Experts of a small language model.
Training: 648M tokens, 5287 steps.
Below are experts of layer 8 (counted from 0) of a mixture-of-experts language model. Rows are named up (a neuron's input weights, with its number), down (a neuron's output weights, with its number) and show model dimensions 0-191. Each number is 500 + 40 x the weight over its row's rms, rounded and kept within 0 to 999. Numbers have three digits each.
Before each expert's rows: "comes before" lists some tokens at least twice as common just after its tokens as in all text; "comes after" lists some tokens at least twice as common just before its tokens as in all text. This comes from a sample of Wikipedia text that the model never trained on. Tokens count by the router's weight.

# expert 8
comes before: "s", "u", "al", "ive", "ed", "ute"
comes after: " Ch", " Mar", "st", " ch", "ch", "w"
up0:596490511489515475523530541511488440486504534501441504541510497569492403499516513523509472539456552518447500455425438505492548477499456507476523519532545502485488534559483497432538507460524490465481438433542549477539501543443477500441428453509481458477466482446565562551464478522492511438551548544466525653448522526535443437572492505455463465517469528427495536499518482481463460517454482467449480522535479501486545420535470485479523481436474590417526563503549548503560493462436521492453482486482532481498477537568453553534539502557508511466448561458494479538484468537541498542
down0:443506410539476558410471487515473531467461520524500533538491525475505468475463531518552513496502506439459514531463562503569469437492520450487488478416481571475475505447562466488500523599495493386472516448469523430498555471554531581524535446509476493445472476485522469503458483524476535483513472494517525430548545525503557460544483527492488515520439483509537551482557511544563447443527524604472540432481559537467547534479521532520545433510506532513559490523511497413477478531556470501421429478511472502467529519467430456537525459448469498500447461512525403522513474578477507495

# expert 9
comes before: "s", "ro", "e", "com", "te", "ra"
comes after: " the", " a", " and", " of", " an", " his"
up0:435500465528467484558596527494501439523553523493464468523544480479546509579516555500489502442468485486526441443540455529500485492471460502436575525525503493480419484530524467479460528498484419483500554444521501551453506479582525555496509474463506484526541547436511491578532557515441458501524579544414449494535529536490500534459506464480525506503513498493539519488462543430555485463420491520451448458522482579512510376522569502569514402547435540465513477460508484483523496487548506528529435489542493474484499496486528492515448474525554524498445503471410594440482450473470486472
down0:462449536435536480479438490427556559530499541525557440429493486423481534481515521487499607516517510491577534474507598444481474456518497438516485487513505509512517484518511479561462504513469535497559502426474532495441523514577581466494521540491511506491479534485472410446450512513476526482567560484512557517535486481452424489482536572518457472461498515482482501570551500492535443471599493516562533459547525457500493529523553501462492512499483543526542445406504525413482522511490434511488509486517523443541488552556438605449537587493499543471514444564507484502496472492531504533

# expert 41
comes before: "ed", "re", "ing", "lu", "ra", "ated"
comes after: " re", " a", " de", " con", " in", " ex"
up0:520469552484508541468467505514519507538528518496515491454521422490530490555577522479463564482389516536501496502486480553528579496505488537498456504510494501516453384469562539378445545465481437467471443526581536437500531508433524502547531465469536495553490531506469513499528506512491549552502552458556499492452496514504526460472436520433494484423466528527535446419501474535517512507468402503550461472483446501529543546551538498463485537482483520452534481530537527489454506476485521483472490412533485545511434505409525465440452556495473537435547506481493491568470511446531426580
down0:424481516507437429485519530520464502448467486551508531488486450503489490512524471479482531567494449472490541598561550561449454597499567481506502498473529467483393547490499504425550509455524613504497473519505464459466504518482544565506553515507486491551491478503456471511529578475498510523501480504557525479521507517502537469507500490534415590531456518479531539583546506553448479478460546494405495542488532527492499455517569495419473499534540515469491527519521507469474482576417578486571435475491552473493466532468473437487597579462488523561499512500489574531478515538486492515

# expert 16
comes before: "iv", "ure", "s", "ive", "ur", "ing"
comes after: " ", " f", " F", " st", " c", "f"
up0:486509505531587480501517452499471456498459540512524503495543536467408537515476555465509455508461519479563554496532444463475551487537534488454455612442474554541530461499491592422532521540525499479449495509470519461509469488454530432473469531447443500512518499570484510499544501484452506467529419549532465477539473521523485516546541505507473557502482430436492511436519414518479532502492567435521514526475501515565523459361568523492524508570427465445515515474505593448477520450553525445485471521513494484476477414462471517527503513483503522555532517467386543484509519470493474541
down0:427637500504467434479486419513432455523466448479495566489416473552475428507506477518538500417476525491478535522446462558445513504497461481505503526499489503489580468555429467568540529467480530550528513478498451528521505441509524538470531478520488447441509496491482501496543506473459460474481524408464491519551513515476546563541564511473488506505524474544525599515544455479574504504442540505558510472469454506541565550525437440458506475534543477501535544506482516527504477521509469458538513578541458478592503453473503465516515459387418507465504468505472454512537534521445444537

# expert 36
comes before: " was", " is", " had", " has", " were", "'"
comes after: " the", ".", ",", " The", " that", " where"
up0:496450494528429435466498552471493459521426533528578434484527505421540483514526527490491533503492512496426505527497514478420455517468549440521499522500431490592493581562522537483408444542479475492459490506565512468473443495463530490496465457466452499441524503456516487446418520573595481526514557435469530489493489502572527483538525489415459553500498472489618512465500452551566562471526606486493510468545494512513452484499485519468446498533534464482514504467545566527453467468524468570505511515480458513531518580458482470469496565492503456481427484529489548485506556539489479477
down0:401498457497498437486485473583493480491471453484572505509395519407491460491471523497524541514496474489468464413507526457545456520538485512485505448459464510465458448488593560546476495524506512539487511559468473542493478484553523476512511501485500471515533545517528445472472490478431484509409493467492472485451520502567516484468572466572484484512473547520506511409444501505468519569497559491515491439449492441556478420498493485483510537462568520539503481528553573572484458457531524485505568512515526513476432489480473507546523583432467384464552441558485476541483583496478447531

# expert 18
comes before: "\n", " 0", " ", " 1", " 2", " 3"
comes after: " 0", " ", " 1", " 2", " 3", " —"
up0:468467523533550541467531551419520487428480475433555439535441514483617513521460524497502441486536551512539511537579464512520554515515456534544577573511530537488468469533503518489539474483530530466450489447453485600480568503496446558500458474461473436501538467568394515468564491518511492441444506457497488536499540511500475507486494514488554555499518477536507533498537525577576482521540564480490527529558500558478541471504556476501478505548421512444461410462519469506540538582536461553594487532553510485517481519533485442441551494450495510455467545494520509465488495459543496483
down0:440526488498570458469598474426483495471462519425486520490481554546479537480552502477527447593412462505509496519570465470452501501488505537530472459543498450506471542567518512524519548523480450493464473489470517471477441491490541517526490560488486470503546490463487566544470439483490547486494529509456474541478515492515535484450445604457612543537446497517525519550536508489509420459502456538507463547502418596429563532543496544452517456500424538498501568406510479481468488532568484479453453498450409468537494476524510482476584498528531534541509509471548508466476524534503527444

# expert 31
comes before: ",", "th", " |", ".", "96", "97"
comes after: " |", " in", " (", ",", "|", ":"
up0:490509499537543447465472475514492471533480484575511472519515476563516479514512508419578498554489495489461481501488463590546480492479556529465521437440478467525567521482568493540497545476545524488436540578510495513539498519505463515498471475480529525446462445537510434443511464445406456561482497482489420515550535529491509484503538529497427477538516456489537500528532501516497547520524596521445537584499429448475473582546556506541579540549511475484509486448379400538497547501525476489489465484570525486533503505493481575482570455464542494467507440489519590505426522482451488515
down0:512516486489491475390492519481518542498444544493489465532478536523515490530440492499511475466514460502505504468449485493533504498501468522536500462500471560496509513489454563555499530560528437458549465495543460508549544407487529440475523464513471541427520458490572503447479464433496531533521513462516494478490474463433481475549481496480439502473565470545484450415353486501485473479509525450518478500449474499522470439556517479590470581511476524527481480441476494552523551534454609532419554494477576526519506476475582460520543451470517487478365513505475423481515561512459468480

# expert 11
comes before: ":", "•", "ation", " information", "Species", " name"
comes after: "-", "|", "•", ":", " O", " Pro"
up0:457518431536498429527519436482443512518498573591593479529419561510487515531502465492465508461496518536478562510517501493496500495483562530459498546473527498521465508518513531465417479487412461514516474441480517575522492454477535509384474494442526566491526551492458500514457446492545455484458483512485555490488455443519438566519520448451540458492502482578539474481536525468452543469518555473527475473551424486507484502524494389504463510454439540435504500530485476445407539470497517537530437460455534474493412542500423517488471524463485450472463467470480485589546519504522508441
down0:515481585447511480475579519496509455449525488513419460467527467494518423433473455490541568592553489466438495485511577563410429474519480463529479489504472493414494481568468563534453582533469517382481486550518504532445497514476537473557539470493461509466485515544462512431510508526515439520444492442425490550549461494492437539491510513504469477502506508475630561534503432477533485501505492550496514533553504446505455457485541490521475499495503436508494463505524480503476516423451449468516495450519562516536566510503460454495543502518481533522502485509493518547492484387541529493

# expert 19
comes before: "\n", " ", " |", " 1", " S", " App"
comes after: "s", "%", " Team", "er", " S", "ate"
up0:519527471529458500542457563532473512495500551466520477495521488543519592469477518467448518481474528444536530476528531531527557450548465461471485509530539474430524494478511546564561531489459482518554548439450545512546501545513533516495516522498460537541548499514473542521489557558544503483485483487514438553517550560524489545462459557521530458473535548548481507507496484475550512481492510456483485601519421478510515541560465565516407454408490505485474495578532448403532462533512485473576488579491529535495554455546519503565519400495445525516478524508459527614487475512618460534
down0:550483450498438500475480510508485508503480480481532497384512525478495624502496544510546496477409534517592467532480519542451452512484582520528506495513495458482456480550535478465504483522481437485479492517497573474504533491460487628505538515544496517540411507462515493547500466457567531464528498535498487569471497508543532398486510523550488464503517480520513470534498485480460417454482556433486455484557448504597526539464464507521471510405553407474552491533438462489490468469425473511433476498512458501527542468486504461492465504505472498522479503587491519384453526523513480445

# expert 4
comes before: "s", ",", ".", " of", " (", " in"
comes after: " of", " in", " the", " World", " for", "al"
up0:532518487506498530541477464397517515500461505532474531510520511566517519509502505520553542468531540528420512552475427411508459483455441495441456565527432426466550460427531492530433505552470482517539551561450466503502561529522516516499539498515535502513495501538468501455544510470590479479491506500455499526541391472452475528526504604548444562502409481573467546490495514565512588476431489573490500497482465512542461547560460512493482549513523560506448431520551504505462478559476529502498485534548490488409547526551524482494488488493442442493515490431489521480564513494541441469
down0:485512404563514441487415515453427519497534602492415533556506554499490433470442499522513480470459475476571467500598484523554597488536448541440503576453570531568552526518528512547506487441496482475482463531527526547501472525495498488445456547519488490519483486524492456481480524499467465424539444489570460498492488491466473480549470460471454479542531556399525540519471468471474481544455500423492499491500471459495557446535525492514458508475463461468443584510482549466496566516530473484495461579476427563508538530567520501500488529580481442503502499474498511473455541455474466503

# expert 20
comes before: "s", "x", "ad", "li", "und", "ck"
comes after: " |", " the", ",", "|", " and", " a"
up0:481488517494471526453515444533539439529476433465433518479495529481527505448521466522489562519482464542471524446501488512497520526449553505421518528507511513473431513477492459470528481553438399475527496476521564461508572460456559456515524454489546581522540578499516418501521451450525496476519489551445522458523547545478486527505481502462526531510518546509462515480560450483474519504610557473526561517498433503485487538503453423519528517502462485480500485491502585473443512512478417512556446590540488485576569423505561467445526516587496424547597558486472471481460489517455506522
down0:512511518566519423473546472468468559506594497470430484470556491515508508508470447484595516518560567438553521484489508442517525539566483403499484483465503474474586517437516468535519464450523526509528567475457543519463517504512502497505479483484446519465504470525421505483535518495561554507482559499486498437484526493471464484559552496430537464480460492478491518453502454502498416497499519514456576567489527427522456449532522494441412649553532442437474422511506521562478560523493465520529536493503542489463549473527506488492517492536460570460496448483517475510459514469530583464

# expert 37
comes before: " ", " the", " a", " and", " re", " other"
comes after: ",", "s", " such", " well", "es", "ing"
up0:439464542467538466551463510476517463547467438449506521560425451470525465471463504522589551572472532478521465474526467511478491420516470478483540463476544591505496565444440488500460492479446484381489565482498491528440464468469424508498468462541468465515479524530501416497487513499484543478531474514491519424498455563561463475476540534521560401445551541508550480542507568528558449506484537481486511444434461520568487491552429474511487455466436460511495489519497540523513440430521534510401440532446500511517511506454521544496535518580493442519548516448527523525484523477497496526
down0:470512484432520424552389504525453485535494561495460462495489516452520497558507482524468500471534500531506477483492519408490520563486462571499599431512514452536467466484481468550476600561448496466505533455530472420513527554501559531473549479563435576495444443493431529494521445516598453493491516447488488512488473504553543510484450527521428613510479573459510473495492498542498483534570513485460509493542493521467529481483499445428482526588569502468477454496515564531466520494515527496528451529468500523483512429510440516492486487477430561446521478442497518542484460535519558475

# expert 13
comes before: " 19", " 18", " the", " 17", " 2022", " 2023"
comes after: "\n", "ed", " on", ".", " in", "In"
up0:516477474542535506511573514521554604544497485517576454493492440506510457452465438430445570481450449509465496530504516584443505463471485485537419504450560525558529510536531472498507474547484474482553483477479513504500515439517485454507533507489370510530429502507505541514464519503455490506529506537547463560559411490473464429459520465473463528435516472516468519474488569554485526517439512529469510528560474512509532448447548466526540458510486499472513438490488476486536389440507505493499489519524533584541476425550515522493452475530519585544568498511527533539557570553509543565
down0:446506539520526511466547569534494472466465462511513482490451441455468468454501482457435521448446432484440434476460426468428458490469526504528429457492495500529483448498508501475549531504490484469472514448407551485434531492432547580478521497444440499500521531602468459496469451491486564499532505455545493451527461419580519545457531514544427496500523511460483504524524488456477504531541520508504558499472478471457525466530553465520509542539492459490509590503554593562550447503559458524513467606518485467517457528466505473540549471486499533623521546572493444502507469504498487502

# expert 10
comes before: " a", " the", " ", " an", " member", " president"
comes after: " was", " as", "\n", " he", " He", "ed"
up0:548516535519535515532409427513540513515472469533495498458518530457489442493659471579448572506463516519490506437543528601511493534527472491474478505504461461489556489606430529517494507423533510452489478562485489493623538520468556480477511521532503519485489515520511444546529522465536475490516508481486612491445564468537533505382496537523404502494522454545475500481572528396525563476518493468449487500485466491530478457488545454494505518495530498497499478435509494552470493505536508439569502548536520525524512489485482491499512482465527530483529465520540494589562457521496500508
down0:595496464509489475534483608500568503472460493509522523499461497420505501509535543546490475480548483505516484472439460473545520476545462513520501472581520502446527525410576492519549494559548548513517540504445458480544433495535443501510476608462452508463518560452518485487546505481457532471551503477467475585532555513448474445509526490546522405555490482445514447447465482534452578495536440486485510484456501541538470490573463503439555494499542445483534446573530493464536581483445484477505499566490481524503414420465543483550485532502477501553561514533480516570495525448473469491

# expert 14
comes before: "s", ",", "'", " (", "ia", "play"
comes after: "or", "ri", "er", "r", "i", "e"
up0:467540490526548455550430498597495513476497553508498538459385457531512477487569494570482500472516469476482522562555456488532594432485534496575513535479447479614444535542484515514557521491555416442458455513478537475444423449495433523426505543470537519498509482516456538482537525503512502463470437484532502538554507562560502452525546522513482473496448476541543457467544476566555502469474570493533506495554514491513467421486490511520484424569495497546496525527490477470501465452539531496536483464448544444453502475464527457466426462553514512482493562488568491503501548506561453518
down0:513526459492519511469528500490486505450576491620517510531546563506484621456508532545534450466499469513468518546505556491461534518465554486530534543505421490435499472467532571519473498534477560497517491480407463466485516509582469510473492449555442525473503488473538509520480477527538428444522586558497503502575540468445440565516535424524517511492522472476466424499473531503535542516461508480489507509581573476460470476479572575441468567531495548516513524468505471503495464535511423531502512405527458471547539492452485570482465496459479517497503418467502495559525495596509456482

# expert 39
comes before: " the", " a", "ed", "e", "ve", "d"
comes after: " to", " not", " would", " can", " also", " he"
up10:515459490516523532466546477467397559498474560508544544526542520497507470476490485503488615428569487504527422457489502533514503530511563461464528512457506524505559524470504463427476420492507527476511506459498551476440502480451545485505512552552535485467546401471495527556427448499526541487571523505379526480534514519444502532530526523534445592498564513527489530422455516480529506591456501518490478461525519470490555454493508474531500555477528484439485486492466513485437487424555570538523458516600467514435484536453476529519510591489490531481473491436487474572510476522454514534
down10:468558438456439455475512451489522497507369573600508489520411513500403503445514604499564581518528520463473532477573451470502467512528548544506501486498514496452466525479460481559505515511471508475501537535491431514477449523533526536476471507447481528430447522521443519505513481542512515432487535507556539489540578475508606568523539502522513493495470527562527433436556517459486471509463549505519485525552502478578510539475476489509444504463515518498537471464545501464522573524518485505499557565486509536469515442482475485583541525543506420519433572533536527496531534494454498509

# expert 1
comes before: " ", " first", " re", " f", "y", " p"
comes after: "'", " of", ".", ",", " to", " with"
up0:418540526494497452577367509471544431554510541403482524537548428569529518470527457443497439468515508518554494527500509625489444573512477466504523513483486565485530488535426518539521522462474515506490537486482510544453520477538517433496509472487455482559527464474508583509460489493436385500498492485484514497541443480450514526501452507509520448477413485531478506446480487550545549444447574479464524459501426562511548511557551526538471567452507453502482508547503503471500489508578472424479439513466492457477473477444496484526513457472500525543505541464474489453548480536511494495
down0:476471516447469552504438609554481546512526453523517515507500525505477547493446529480449502482487514482574445468475452546529445488461428495448471536420535485561504477473425555500494540487526434468534610506519528456484512501562492505500515437520514514488487506483523518538554485462477479470517546466463508481522478548537551480506568532455478526489540528476469517443572567474435520442479570538439454496460603530476513544497494501484458502495480563576514508443502429516499526559553513597557453545521507504547544446475534511578505509507520519490505487598469516513556499404563448494

# expert 28
comes before: "er", " of", "ing", " century", "ough", "west"
comes after: " the", " a", " his", "al", "ir", "ge"
up0:477476526509542493447542541508480500477500545530495489480442430504562446505500455426543574424488482501496479457464528511573485524567458575554481523548500460519457473511476556509536498461591425467464459536476614492489502443520531439546399496465450526552453485456547469520502458500489495515475528382540493542519522492535458542498466441521532557492475463559470499545516437478539509365473551447525469477502517529480569461516494479449467577541527518494503520481490471529453527526456532478456449496473484493506430490526534510463463547543512560458559486521477519534550508497528539433
down0:496589498409503481528444526477538522477486471538512527517536465486522495513415499550561539538482530486524485505481529496541455435510484458500485528424485550451500459489518503502525496592513548544513517535499423444474466453439521481495563485474447454471485464561531474492520471479527374508436531465497427526551453478511452541505490519508429444528506525530479473398458406485529481539468508559488541545492473560511451482448525468538489503479494535538379461569519472507531484520456496471545554464503542499544545508469450509496445453547497438543516461504439564518501460453547403481

# expert 6
comes before: "==", "The", "S", "A", "===", "M"
comes after: "\n", "==", "===", " ==", ").", " also"
up0:510560483531472551534508424548408409546455528419538528521486564458585476455529469478503617498507575525508555454503459410495547506452472533564465519537457473519539456505593472486501529492540490536555464548542489460504511497451516431537467495501575547571537530450479499467511474484441444478487458471535480458477400556493478506504546532520549485473498445478537463498461483470506488577526532459527513409508469438502543550531506463443535481533464530511469500458529467506473555474550505451501510492516545511467488469484452414480482479530480466520511509438451503487539459494520519579
down0:429401491549468503518480471523484535446513543480569472516540500478519446489469553494464496471499453506470589484532557529519549513544548521488508458501489495578429476554508431530500538446483427535552530519484525546492563486506570508496468556496462501511450537426529563474505471554534511592457431528530545469435550470480530506507491559502511489478572451419416429507443517509484503487452620474463438473526464508463512495447468470475475483488513516542567523530582518465464508515409522497501434499472478444545532447526524522500513461501494522538519513455475462415486500444518486568

# expert 17
comes before: ",", " |", ")", ".", "\n", "–19"
comes after: " 19", " 18", "20", " (19", "–20", "–"
up0:486500535517487434549529493419454489549448456503474427539562463478486596448506468473554484468543505495438529501529514490483547480569472481449627515485547557544511478587527518519487484489534458515518503493509602492503559502466538527512438579503582498488442448483464459399462575511504421470483500508594531470475505484493510519467486446519482513445513494483498528574506530503517543459488495531455432537570615458487540494465511531523518467442451523502495447506511529574545498488484481470529520497528401512499526525484460505464527484510532529525568502510528476458582476483513559502
down0:562509450486544492462497536511434534465563534508539530549514514525496559464467526512466512539502523537582520489571519490507471500584531497453505496545542496524482514515557532546477468469433482497538459419485581529493519556535522494402474483495465409474451448430483536583494457483567430449494497550536532448508445486467541508512529497493431534465498543511441584514446401510484513457487388461538520436511510523453464514411497544485487546502493506520490558462516525499519476474478429576539469490429503539446487419498525441505559522479520496526516506521445534499508583517511521471

# expert 12
comes before: " the", " a", " ", " his", " its", " their"
comes after: "s", "ed", "ing", "ation", " one", "ated"
up0:447421596525500499531520562473568440504473525513501460495541482567480462540526478511500499494520556503467520449431466481511411553449533464507516452524488469508517486492476446577456433462486486469459514440486616527510476493487533476485592453468475530512502445545469430474579516486447471468516484437496502514441534493583488432436524492523469512478532551430467466489531490425543489526510517520466474467509531472498475474497454542450468553584527500493528569490459382533490535555502482520584453477559475551505504514424485524464469428519528470499480540499574482491522549511522553498
down0:440383553500519598443519454644451516443556446467469428516472468477464490511517488464457474474468546512425507579485501506515560488504539531499511506522513485464440476516518447504520489518480518553523550493453455506456442475449499500501527511547535488475481496496484492491451539553506530425474554528482500490528558472456469454476522554509447432552528489510445511397445455458485526492507519486448495441486608584455548527514548514545543523508495522407510566563523550529478500517473482550500507448558523433581520503496481486501488448495451448495528439507505474463484476501476512531